Weights of a small mixture-of-experts language model, trained from scratch on English Wikipedia: 48 SwiGLU neurons an expert.
Below are experts of layer 5 (counted from 0) of a mixture-of-experts language model. Rows are named router (the router's row for the expert), gate (a neuron's input weights, with its number), up (a neuron's input weights, with its number), down (a neuron's output weights, with its number) and show model dimensions 0-111. Each number is 500 + 40 x the weight over its row's rms, rounded and kept within 0 to 999. Numbers have three digits each.
Before each expert's rows: a language model's description of what the expert responds to; "gets" lists some tokens that make up at least twice as much of what it gets as of all text. This comes from a sample of Wikipedia text that the model never trained on. Tokens count by the router's weight.

# expert 30
What it handles: Words in titles
gets: " of", " and", " the", " The", " for", ":"
router:493500485464450550495554464507514492459419517554527447494569510542552479503411497544529429523619505477543434530518475544472451500516485527587493497461417490548508557468505434532546550483537556552472510511506481551430517434469486465459451541561520521487514563569534485515476510542486457432537434488477498490517516555506531536482524428487
gate0:520508501566414444517408500482484516436513529563486539473477485522474537418555503511496479502530575548492475510502519514550498465457553483489559497495422513491421469551486486458507517553569513497465544475523535505465526478537462505416545556547480536505386480454498505492500460611544538476540514525402450482505442485498486538503539428496
up0:519504512439562518579516550513469467446511470550491513565519481450520430550528478533469545533472450457529490449455446480512515504507465442510461488495491551548466484528513532515482562453551486504516532504494492520503506464501450539462442444535495514481527522500529501390512524471501454453505466470477570513489465472479492553440565504552
down0:514519534526542537496548513471471507543448530439542517465579519427570473459486543513508527584544520486503483528423362472513550516475434445537499403476473455414452486511511501511502508509555444505519468475526532482523539523479563589472476499569566501530532435462474451510557523539520528543452458496536542451486516511475658488531518556506
gate1:464521531500460472492476483483437472499575533500477563495417570546468575493483499527473512467535442521482486509442409490499530491470493463466462555493508442500557468494527534451518499488433471487521522503539528494497489534569521403438577454455482503443500515454584515527524555542422483433487525563524473459525499547464412469487538495513
up1:559570568443505527552513495510528476529537495442510506548550480459490510422490468617544542512476464451526556461560503472443527520562455603492480534570454559534574579463521477497513600464489461490488566557498493483505468423535511483516521530534417473500511528507503472481494459461492531486460506537488515511469543599543515533447541561469
down1:515479479454492521515560491512511490491483517540508492470561492407520531430491487451471529476470505435555429474502487510556522496491465522480477533463483496547539536541493488518569488544493452536484530488443501480540550457487453495493555508524465472479503472469465569524501525533477497471445491513555514466497506549486484509512519493504
gate2:524464536561471419448550448584488526504484457511499502519538498459500474495517503497522534449445585598608465459450462493502487576505477458472501493555477485468519465502437470479534459515460515535458490548527457534494518556454564526449502433528466567493555511523539520473550484482535534518439441487481498572485495499580565515487475570440
up2:512455512473481508543521525513517550473483471486490479508524476562472538468517434495453449535482440573546505503490499492486533580515411548524472532554498490522606491483556533492467445457471543472461508515552456473459507499488473507532530507491445555557588478510472461522506585505506528545498514411466522455533480520543487609560476502540
down2:431478521483516525503502460510469407533488495463437494566548535512507537581509396546495498483512496445507563428496455538534483448518461488468511503481428457526424457511488500470496573521499495498586474507456537515492411467467507550487484463530450517506507456545503500508515462565561450543604544558509453483504544401517515487448557462460
gate3:461519502520552516496536555435469464524510457406479528519574464547536555573500522533586482484483561541518580516484569504541471503509482465493500526525549525544503476496520504404473529492483455529569620506514505478477398486478517457563477504505522588475467516487453480480443505485509547476528512447540513517457484474548549400521451513494
up3:517485508463574475438468447539495549547458518515473492556492474501477466526492531477501517483487502482529491491533481476507524439484478519443549471474484492535479407505470425502496479525560527484525529460537468555480530466427490448466554553491493512492541479557448460531513475537438499545520479416517600489480437507522596449596552546598
down3:437466514516532481521538456514467507455543541437513538502473490512439543491472557583499510504529465534491497533495550591519586477474520491535528511490549480475503493467580489468507518504498487560446481458555477462459451490433458507510479433514488576489413504473493531553468490534529603484535443459507437538515508470462510448490506442538

# expert 20
What it handles: Infobox field labels
gets: "\n", "Personal", " information", " career", " classification", " Full"
router:498469487498448519478404473575584510561492541513485544510479510505508515474540464534538460462495468482521468525510539547505519441534501571498493570445509415515477525491477510543478447459526482530474470465492523444482520512438444478469428487467567499472492531530538460513554489520486445504570448561474501595606529482554495519509441501498
gate0:493583487451499479486458499485545553577448526471469489462473552487571528456422462538500448457446541514551448544490529480483427518531438487513490544542519496500525503500526552502433517525510451389490551492468501465542448474470438515467533462509424562450460476505564507505464486570455559488491442440495446472529523483518523517553548554512
up0:524471511544572453491554487486464497463444499487536587531528506498521559576542488470495434471431526452551527517506485536583489499505504490466554491551373485505472503429517437541539471468449515554506516489503506536495498517521502536525583461487530420488492517496495510524418497537438449430496588531519408517474590553485459515505496457549
down0:491540487474588538529461519500506503509550526491495482511487570484553497515424510506519509539521507493441593482527495490538417512445451496604539439484496467594472488474461521466449503559453436520480529480448485525476503467553508517474523501508456531540500504546494410434525511542505469446549563512516558491520490497467514528522517529444
gate1:529520491498478538548492513452492526473534461456554477472498616490431517484495530532542518489551456434444451444449536463590513475480564467516544493508551504491492507522464491532448557522446495532449511500531486451500474454483481508461496490474472506498457461504476527481532507460482481458584517481419578518459539483561568493496478460488
up1:486561525504490577475521580535432487441524497528528514460434501453420389491510517536432462417473428477480525508526533449536459549544466550512477515534434480523568438522458466484478503444507494558480516492541553440478517444494575491500455474504559491539482475526537453481544567429514489542605468439467529480456501474441503443494509512480
down1:536518510534483524564467478491525505551544512535503508511482514457566493553504511515474501577530524504575503578502570514484495452589488585550534494516482532499495497467532478479521511541418535447565566484464487535480471525438564504452468435433445478422512509457548445533443526556487507488462509492545538545505395488528472494527498473549
gate2:490520466584462551534453530535492459541523532481538481521490485503527510495514488556499520469516540491500554465546453464461563444497558502561518530457564475474499483474450496571533515570494473508550442477617534556439498517417432552547463490544532563506481502480485431560509523538541529455545464491487517509537484553499498486423399579489
up2:429531601521460508564537458531448517449509528454473534552470565510438438540442436467491534474461417562488527561526531537508492438465569469437563476547502481486446462494524479565415484448476501515512519466473535470566503495485466538566527544437437535445509482600508506492460620465510534491516510442538538583490451433484500497532534485536
down2:529542522480496519469528552521486532558527448512436556467498547481409465529523481519489528530462491492513491479538472487488505551484491478479437471454499501452445487443537558488533501492570535498448563541483472480525534507489579427492554450497567496504440501398524543510493431562441539561501481450440380483492511482518493499447493522531
gate3:466486464538521468499477535453501519515528518513503489529492463513494508514567491414475514499511450459510483566477542549522488525432465448558569473559528565557474568493491509543466541512532499572498577474396496495504485471516523449510455448402472504441504521541513505492525500490472549488565487504381508491518488503538513405476592491448
up3:454512485525508535534455592556488537524575569454524504446525479448494523563554493493526500548595540460473497525511518512517511446490593465498532503490470443480545486454537500516476456447491500497483486484475523491437411530534525511584472423471530525496459512449544502447470486541590564452506522568483507545519492543493489484491460530451
down3:465515427510548538504558569557496520576601561510515439377492511547460475451520535450502531496519502465402531464522502481505508537527467493521444399493525477503522493516495537501558457510534553518478551554488532527488480407472525471473542477504586472528519510515522499540526463483501531593527508517498458521503384433573534472527456456549

# expert 18
What it handles: List dashes and CJK bytes
gets: "-", " (", "|", " (18"
router:408486544500488549455530537512513497518470483435522478424513464532496435473462584474539564515505488442500488537497583481493509442564561524492480562492524469537560513485491524549475445444559499540379468456521492435454549499433466442445472494543528508512544513516531563468542467496490439418537517511516434605551519504471463535475444527488
gate0:561495503424529481496584442473516536527462490497553498485419523525522475495458477419479489420538493504425438472560517541518546548513451503504514433498450432470514502411480481481472468528548493510480434526505445464512542527467523467528545478480536549498569458501429446521462552440507493565519486493565462494483512528496541526496576480493
up0:473595498549533462497476526509488469566495556537483438420509500505476574460527577479479465572536504461547532435459515488516463482538475469465504531512493441560507503488464529505477493408637551568452492538473510492551508483535503545477502488487545557425453505462522482522527548485515511517475519489478475598549468497491460540458467441481
down0:503411493472528560518565435523463499570539559505502594570492505534588510459477513518549498510463448519526475561492503528469486493484462483450525496465493477508511481410572513543508428481533451498556444519425547399488575498536426554453527558468505481474474502479535517449466477504461504473486550585550490525478528466495454530527520523457
gate1:542489494510514517475540496515479508515503486501499558531514576470516496500519458440549505536479437460528487529469524476471541448476459512504530429511524471556490479481532441497516528567491514452452549497457469491520550409522453495500491542515528556454466489591477550484530490394471460532509495502462499485512530489482484468412559565407
up1:480423516529464507500538539532449460494524442482480522459615489399501522550501513571475480501456501466530515504457498466531515535494458520482503580437454506495516472508465539475483500454503441529471538525450522508509518518523532512412535508545504502527516529475517501492422519516516486524504526493489495515524469579549508488410465541472
down1:478520465490532455435476531559514395507481468482559421531472513573476513495512540484553468473478547511532449486554431530507508518514535474468470567454510483467517453580460474589511464498551458466463471490571529483534497492597564504494509509536595479480485528448538524450499531449533463438454534466606431492488505486425472550494584512487
gate2:531450557376529487509459474496452519525578529517516541499475483510528541537465520466543505440545546482583557468421535517451536502461528476479501449483384513500468457447438532603509473468488520456553429473478534586640543503520496456569405455507458457432526477506540479462459550500517522469521521485480441544540533525510488514508623468516
up2:554469436636467515450508494538528489447395465539526548471496546460444472533571447510496541516522569510516531458498480575468470524455501452525519479532474428494512554566538515472546480509510515495470487428505477515477557455543482542463468544522492538424501500499456522541464477550529564489448517512545491405440482466432469456495493523492
down2:534462481491566414452590488453437451523496562562558528445497542543506475545477483464475525535475549522486442498490489463496561524516499464564472491464520510489555482493527578425521491534487491498502480500467501465433517545499522525465522481487453466581433544500469528503512562473495491513415554479504458495539483497408547462447506483541
gate3:475473483496522540525482502504512525435516501457438551481471467433517537515547516499484444487523417481492436400436520468475475494516511504487513488464489579442411544439486548539515544505463489451556477477473460529523480516528500497491473559528473496495485500520493467474544534527556522481532538531478503523507487464521483576491491448546
up3:522513466520506508521451423472540498478457472466451491515499480537533530477537504479501482503486512558454564491554478532492454507493488512421548475457512469566439485413434462543452429517490520546509539515463514523486469473474540491464449547453521532529499524483536496507479512497503528517484487502534466571508558463460516518490487489424
down3:486492514490492438559561536489527492477391512490435516474515474516499492463488509475553494525474518492442540441504534487426569467517468451551526489487560468601446473570513476527427486515488492563459435430530492477499488438502480534503464462517479491506492478521520561495584524456485489455574458498471451565543411546499519427524526426462

# expert 62
What it handles: Non-Latin bytes and tables
gets: "-", " |", "|", " -"
router:435456488490455519467507518543521452480459419425507502462529454442489420455513585564522540522474428504472440495492553494493489470590536524522448499452527489521522552495491519554478461465530509568404427447503497450473493474441488470470483530534527515538489553563550538543544467583482416484512420547503501528562575540481413530511474464470
gate0:561525518464514489488458478509507485543428514502475477452431515535489447504522512529520525507468463492505542569538477549537468559485503560513512537494511481509485451499477550407481570513525594535569528542518501587498519484501467499476543491539507533518469503602504513481454481482518467544468542452487568532503361452571512518490494511495
up0:485535474600484546519425510468544469493579475480519488493443469421462529498527543535466486462490518477544536497468536443465510455490567451497445484463565498461442504496486503479525499556572487502507499529487581578599473544497498438516500498468504486537553486469535578522557504528493543425479530488604484518497514483541497437461546487465
down0:426561500492536485485525541461487553491472538522533542545558472543510527492402522513442432519553533480467495534504558486511496504447571529512437531509528473527509483509510495528498449436459477557489537531537469474549485458475566506510435485492443546571481467409478524501495522512503521494467484567520482507527520537484503462480554567392
gate1:505546481491461512492513456548525523504542525428520510521496526553477569576548442457510495511499496476486487529548538531508483540493527517424534439537443534381515510538499554441478502438503537543465470502492408509478495654470501490536577488592521592500470534559549428466423478524480470553513525510530495545473497485475452537489539568480
up1:523534505507510497450560509513507463483456480561456556467459439465524442484519508504510474549460466574436524502480478482448451610539453528547440555505534490465533496503485482535478508494458481535541466483537421547505534556485497499454484477499454491450462497472522520521515521503537537501548502452462508481481459532487482525509455528512
down1:478499502506462458498453433453522508517493517521467442484487520461532521501548499537449472533501472504498513514529587462461646528438458553510475524497487520495521519536439458520509499558540450500509509476486459486552463444446480550507457528509484506416484563507556448576490508556433533491451500507531437526620531450557496447480468542477
gate2:486556566494499575503522505530471447531494512510491475482442559498408496538536544556484552525546532521490535422547518485469594445511462574517502548552556448468467601490437433518507530569588507514512582488462457472541507458468462473533450520514479493543399525471430521476519470494514475505445499411490530492474475482440523410387538506549
up2:486499528439522499468419470541467477532515467526553547518565539490534439497534484505523532523473480547440482492512510509483515517513532471516519478553578491487589504498542501554507458426515542510455523492519504451515455529496542446411446477423516500410510429507464535514484503516497515475536445495504481634484494454464520542516537504523
down2:437439508456551475547469534510558487430505493441418444435433539547485473536482488557515499457495485540512479509485529530517524504521447413515457510606491495605464519520494553506501480440495496459488530472443497505494434467494509549504540444467569478596595476513489502446468459459520473451539561539548555430474486534505564507536523430478
gate3:491530489483462501516394619545519510532501567487525518549461555513517587511560486518471492540502424542554552500468528503496519579566574493496579522475503476493491536511480563450500477488502515557460528524470506552504446537494470467471501565475583495482467507519550446612472482517369528474501460474498475525566503471538448586509459484517
up3:510482507584447527508559518492505506492448502464453551557492515503541426531448505480546507497537543534543444472544496549480506453506489560555474484479480454471529575538558537440524506565554474490498455550446489438515516476504478478444481497492469450561503505519511498458444517485510482514506447507493485524489470543475458507480474537530
down3:435461537481496431539451559501550558520540492590537503471510500472536402488536463485540480489497558485465504455547504473526488585486456522512571549462478474545486421445521546531506477490539540487492535547532526569475527472602572520524505482525598488436541541502453458508508565454517531474541487458494505500486500490372487513432527502495

# expert 6
What it handles: Headings and table markup
gets: "\n", "==", " ==", " =", "===", "---|---|---|---|"
router:481487479512459534531508497483584490529472529518533580499517498528504492477482489558544437513495394469535475520584552482491527463531544619499500517425507440458477488476463509509490515512539500565447460441482516390477556419430462521454471527588549457540525562523502488531516535479534403508533470471479510545516548552507477535541463483502
gate0:547508481454459517519553515426481516432480543606460492502482469470512477494483528548510456471522539613490511572487487459536494461530542493516481484642483524529538481494522450478496534539491438474456479537475594473550547535551536446513460483583533388444576547535542514483438525478524518513500447580476500479495486465537518514407471490557
up0:510513453474494472576453473481498447478530541517491446455519575447492450450560537529559520522568486493491463526475491486527442489550469497515524462537481487479465511451504448521430510484508556504544540450491441540439458483503497495470473568445496548462474550471430490451494441526517490447510584533495479486570570534518508465520469443561
down0:514501472560506483461512431511539458439501468541597529419518541500484530483486460530449527525502495521491514507537484471483552498488503435477486510557441592501469546514479490490488550446500516492523503509489519455566435432427467425553435470560458459459562480540444500489411407509492519517516414549511465484467457473455503510488576489495
gate1:509464510510475487558496523499544471480510542540538466518497537526490464554445532407475478555505503523483473530480526536514593503501448525488467536512531438502446562546513497417465501511490438489459536568454481486478549490501553539484531483599494455529497522408491543571492541491517533487539516500458499505556516593493466472473464513520
up1:529492503484522525501469492536449451490523501485522440524526510586458452450503470548533593513537526492543561441495534492473508526512535523491489456486452530521517462494521471497401563540492576431508469480565472534523557462460516480490454493493444474459452469536593560466449448551499544518473513498445524483512463430526437479428610455487
down1:466472544567542509496467572579511604458463467495531498469615552489469492443483475479497536618477473503512460579510536421533479493480455495464447460429515532529529565527539442522611432456497472445474510483533542521491598513560630542469440500490534490512518501507436564526532503511480525544535565453500520604470497503446485461430472528494
gate2:498490518568493491493410521545571504529492523518447461530562546495583529500469444443426489547486484547532427469509492468510471548530480496559527497501491464549523544502417506479450498513442555489517520552512503516456498499465421484458513442414439400470483507523431538410499555461453507499582442536537475498526456520514464461440579567485
up2:445531489482492406520584505497440526512514494505603578466445441514525501581421492489516544416484496511465524465486504526460541522453456579474558500476482452472468527560555494492569460496494452545550477422489539508532517466520515493478423497497435467576483480494515499506572468476482504525446481433453520512519493484541515473509456425501
down2:478489527494585446513511500507496455573511473442524450528503463516469461451441479533544524539463515515551495490399586511511478488467542412535540541463450530502492513486506535464518503540506501536401493508586559495535467508528490457488545548508428523532561523531555497517445447491480489462563451475525501546480481532453458511498510412440
gate3:544519482430515470506413478416492448596563550501556478434505497546490491497480433495508475537522514461559453527517492539557553476468495562475544522529498521478524498520529499483444509489586491489475469464495465484451527525521499493539560430517565483497491509437489529438481519447540472495554515447513515473474496457545511471470502415485
up3:456485502506456544521512514415543448422483479515448528508501507454616463507513481581466533512495588492502536465513508538429460469448497485466461464465508501557527481535549529483479454472508414441458488540510507531518517451484580450478414438530506507434416505496569485438484526610529543498526558593486466513481584559470536541503515505458
down3:453496386550481550568500510489461482483540488520515474512496524531517495495561535479551533518502535554439516566481633535541472520464512487483519524481510457438487540446508550512499499537454484444521483483500506461495525502511510545472476553491589551444460481505576490564431495557572472481499517489493487496457465462470407495486462523448

# expert 22
What it handles: Clause punctuation
gets: ",", ":", ";", "),", " -", "\","
router:455473444497479541471513450497548540558514485481441522482585500481483465462474534558525497495489473508521511521513581470494468466525536542476588477462492466451560543483475508506511486498507500537452521453490477478504556469483482466389486539542529542516511530557548521528495493484481477436650505515449502501555554530462463497437456423451
gate0:502509494544559469497430505438526520466523503471468502460502540477496599499502530489525481573412553448454481455489449409515505535418505463524503483500552515574541478530588484579484529483492551455513476472496548498506491502432610524493465536524473469484419467516472440552547478470486540441476527547432471507496447487496507439467485538464
up0:511497548513400508584486525534432474428472456554541474492524532483504473458513501488466447442575519487504579555515556542533554444449508501555500485556512546531475519508459502527505462500491519466499507461532506508443574522577514512571535457492518502466483450439546468455446518556528457532510530457502530481480552501551489498544408497496
down0:600493437475558559554539512501509522438520489484530528527450530492564475459453532505535484516478458551539453474528540537463448520498470524459472484484473517454510540426503508545477518514524555483521463530473564504548485534431495527467511419562443469444558518550499501517555436505518543517465476454570541525520513431464473480556434469543
gate1:513468550514446490466467450505402452426550543511516445569470525528483544571498499432510493481547526521488489446464520524482548538485516434557575494509489507499495528485531481543461508538554483464500480464535501550484499481455511481492528494486498522414558455482559523495571511544463428502534487543550527550553505461525517478477553500481
up1:442483503537496523549473492496500504442505448523471553478441492495468480433480512588539515449471530479489511514504518549585539455485491458504446532455533516541458480509541527518516498567453485510577471553512506542533533542474514494542482481509478555548477525519463507486462467511488522539519562568546509437419522490540528502518515458494
down1:500520476538465497474517497500500512527510495483498388493514493542542472440477511535532498476490498511480538598451547406559506511498555465554517418480393496477513546505469491525556461525470554474457587527523568506448502504457487501523469515440531521484564424512490446598487497496521498530534510454507451516496556530542504503477521469496
gate2:479563513470545537489535489538538528534523509508587506480518430489494435507521473519468542557506478458518523517501507439425479450569483546424552560468463511488496451548510568510469459482509449495540549516517464494552500556583516512512507480522473501431543473491511503409438525551421520457527461456519484561403493440529579456475514508527
up2:491479482489469488530552475554457557499521489503480544569481423466479496503518502510526476472570449422496521532468575503460484486474417517478496495494510499529494543586540503466439565487479477458510463488454469554554556499540474491501478470533570457505501418502493458464386430512488538552502437559494558477422509474493567464494542494508
down2:471539470553465531501418494512420487468489459482430467485490549434464469476546472549516453460544472551561476604488490469514503480461564534456484438472554509517525528475434393506556373487550502491495513492488545466492522502485467440482546479410463483520445490501485567437484497524507506495459461509423549505508492546507489574516572533528
gate3:521490548512537450499510481455438508469486529520426531515478505540474513401531460457489467521465579559494552498465482540472533554527447471477503475480470510506534501545505505498498402495439518460481496492533514485518503511514461448535471577451478521462439445551536495436510597515476517461468518459540517496497567530491586507510479474508
up3:523541486541551484554500465487501509554549443454522445530547501435507569508543497532438517522555498449517457470485468544540449459534505591483489458533476498450480477484512463540482490524573430524434515463484464505502446550550482559542434529486462471493485516490532554507503490513516610527468561464424455461528432502591577443478578524468
down3:474498501526489459460468422457556479487514582517450489507494447540516511447466566470511512494440469479488479566510528498441434549544509445499542461479429511567521546506487523504392458491534534462470506496490482482394473476473507524472491439431538494485552534469516495484487525523483455538510538486513514486540487516441543513421501387485

# expert 14
What it handles: Opening brackets and breaks
gets: " (", "\n", " \"", " [", "(", " '"
router:450485462509466496487499439550505569495494544497576522444540507540403446456476565467547469563453497451492521515522543495526463448476500548476478572497439449455596517502468487528547494475532532540470421499516511452456548451465482475473437460541530535533540510508531487503520472530479478480594475447467481525523554528466544477494464483458
gate0:472498473520475543553497552487483455531456472534456526495538578525433514476461455533554529539537550501516494486528527542528555493514464541542528505484447523527510514513478501482502542576549529563493560507459515570531519477457487415488481504531428494483464470455570501506497442470532470570532506456457494467489473457507477454390491498544
up0:555512498556514450485549555520567494483531555483482516487531517536525466512500537515498464482487495558471512484484524507506489520543533466442463525528519461515556547529581568513506518433473452564410514437506543479492458525516509466488539490522545499522536529527492495454472548556512464570502446469512504484516484519485522499508466515448
down0:492443540544522581460564495480508527433457421468528447488550532500428560558447463527481545521492511493497567532534530498464451515501530472565514482500525590475512509499493534498499486475482545473478543494397526578586498555474490464506475518527439490481426501521550492494492478498485473412502537520497505468520539464492537467486457447471
gate1:466461533511480562502520460537452471470487495493489454456522438544455446532537464522505516558542439584512484514465436502529530501572494466521460388502534464421484574455410534466527462449525503528496504458405430532422470433476462501568522446505477483474537374500523460482531503556492537511425462513490455480474527468511534528510521530473
up1:471506526482428599500438470478492471464564598469616508481501476472498503473429417493529499573485451472539535474491463464471475505512549498503536546483500556475552508492498560573540513485454499451458556493510541542513474504519422529540454443463478556499495455504530527471521490473486544435483475505492480405531493503514577451497535477501
down1:498540503516472446499538502543582461538416494485481451573492504520459503531465565499547551508514548458520510488493464478480473462482545490501510360524524550518431530510437452507473437503501493472525478485482531538451536519555528526582518539456492539506508498462527519455514511515452523437532484528466432510510503462478460419442427553496
gate2:506524529485490459438550540494498452538566459533444450449405441478469512520524450487458492476543475523537558494519543485511544574509458555453469504490488555451486532543514488482531498476416512476552500571554496480523543471513502552602547488559457507472492514498517501488466520521512530559554483437446518429390526495519480546516551533524
up2:415495492521489455528457546450471470481483473469474459479408442457514448539507537471502542490458566577491492518446530507511548555440532458529503511577568509535508457413460527475460555489552488486465589511469530443475435533453487493427567503495506460423483556500449591517507427500539541426446516552500453565551529519543476510496598516462
down2:516493588475549534477453496469499491419499539436476529530571534535509485459544518510480547508504502493588512519480447514559518511478444508452586514405467540476519606478576452549559441500485545494488455502489507505507502535485491522557414446531583513500482494484587481492561539554483499531502488546500511486473556489535556458437482411552
gate3:588457531498445530512483476502487508538455518531537528487492509427569528566458518513572496438477456475487492530512449605490521537544451540481498519518517548415539446438503509556464447489472419508439464536537555452481469499575574464425494455487506545490536463432523490446484497466575480520416437523537536521472480536512437502517511495527
up3:494443432528565450529531496519567546487498452529504474444493597597459526580519500495535515439468444503468465519542542420489518488515445494507549549478435516538508584456528479481577509473450530509497546478477507491445453452513580532506543502507514584500512443520474504477495424524570436476476479477572507534521496538521482397487456551489
down3:586545505525591489485492385535425514492451484520441513434528498546501532510480462508493559511447521491475504607488483460504494506558555489508497440519514578433493454432470538516534508436518543527515503484429453495438469515515477541494502496504464517474419512498486462509509517489502518486519492431425538469453493551537489497528442504537

# expert 39
What it handles: Table cells and chess moves
gets: "\n", " |", " ", ";", ")", " Total"
router:446461464517530558530468516532558529511491484464450545469530497471499430418600598526551483544522515482585478447488516574495515445512545505577456578497527480486425493496496490518531461516536528548464485505459533439500550514481436514486457585588526496546600545520489529566519526505522449483505444604498503524522545546393423556481472458485
gate0:458524526534467592492502512506441468533541478529465436511614493496507495496523531445492579522510518436561578520515507478551462487542521589598457464546598548520544548542514532438507529521499543519502548434518468612515515433438553536464433465495532494521458470447452563487525488502546526524480457449506559517553483504446524464470529449534
up0:489507551523437475552500531510531475522489588441513577523508543533415521603563531502490438510549491523523562437504485402496529508494520480534493458545536506573504455501509484554567514503483438492489467479474503457484485500497482525527501484538488488463483504567494490438487496485494558469431531456485509500442502528482576538435572503492
down0:504447572466516552493528472495487469624519550540442529530480486461538491477431512475502511516425397452437493543488522475465501521495492506503483472550529420424529435451483518497499509523509528490541479484456447493511447498487501508529529492498538497446490485529438500509549507538499431466446471466487525542509553485494518503574556538489
gate1:466561516450510437549522472447558444524626531444491480508500490497452510506453541476548513464496486519513527471514495546597522533500525515471519406520519491544556477434481502536502492517466548481462449495500592476401453546481505456491501560516530482454415502491529507564481484528536555470532497483486541547486522480508470454465523518581
up1:482467487440514542470448426595477486502486557574460472547529472547471464581429509584616576499483426502552445500501524461491578459542503567589517474474501567478519535450476525492457480506495523578485484505495539526549435502521439472509493517521548519531452566538544552474514486523488419546473484548491470521491445471519446500533519524478
down1:429424538503467481504528548490512532515477516512527489560465476488540556510502509437509516518589478473536473484511513449507398479457501471440488470463560459490529431447529507496471538533504477447486436477450514528564594504525546536506590414574465510513500534461459405515515537572436469443465518537554499479494542514514537453525497473534
gate2:480524543418530565502508585485552519552543515487573523553549528459573457527598494537495494484522583475478487492541469474526568498532526545515499473494568548529504544478486488511534517544484510476530532414525510546489495518582507499523494535516496448481424482489459485494520520499456506474531531463475463460564537453447481508511551488538
up2:508471522486501523471496511506528518489516512502470522500456487496452472503557502501507494512496453480416542502436453442488524544503450483516517563477482498496550490467437498517436466531461501470458485479544426487491463552519498548506455479507497450443469438545496524529465423507481459513469525473470461484433500453511468424518469472459
down2:503530557542558472465494513492471499516493471578496503538476458470579518504470428516516532550526592485565541492516569535507409429588490495519518516539559603540533558522464558497480554446465512470504509489503546516468551499517459485501400480489497473542522484467493471537497461458557473545448465520469523558509444480477486431513491505462
gate3:505414548472453520461472494561472460551534532528543484489485518513473471510414510492515468635458569482537528504478498482485517513550539500505454508518524512462556476528472484430525481537571408520528429497425481529497456515518469510481517508518432427460467514491425548491513514521470527502493474556458484501496505461454547497454486432509
up3:449480421567487512431562426519475553543527485473518500527525482497516463486430496466534519511426545464565530560430477582523525508542563475457512512579512562448408502529506500462507473535525542531480527451522422537540556497442515464459500561513533515525462505470564531451513521544473488503503514448508466545569481519472513497519366501494
down3:525467547515513483505553421453527513484519530480592526533495487512464510519520427447501466424387498519542559559585464528508452492475467531490502604522470527540487445491492478486487542461523506509500434486466569498486477475483566479527519462540500497536433495555489424507526558521443466488520548497427511505573521531501490497536507502557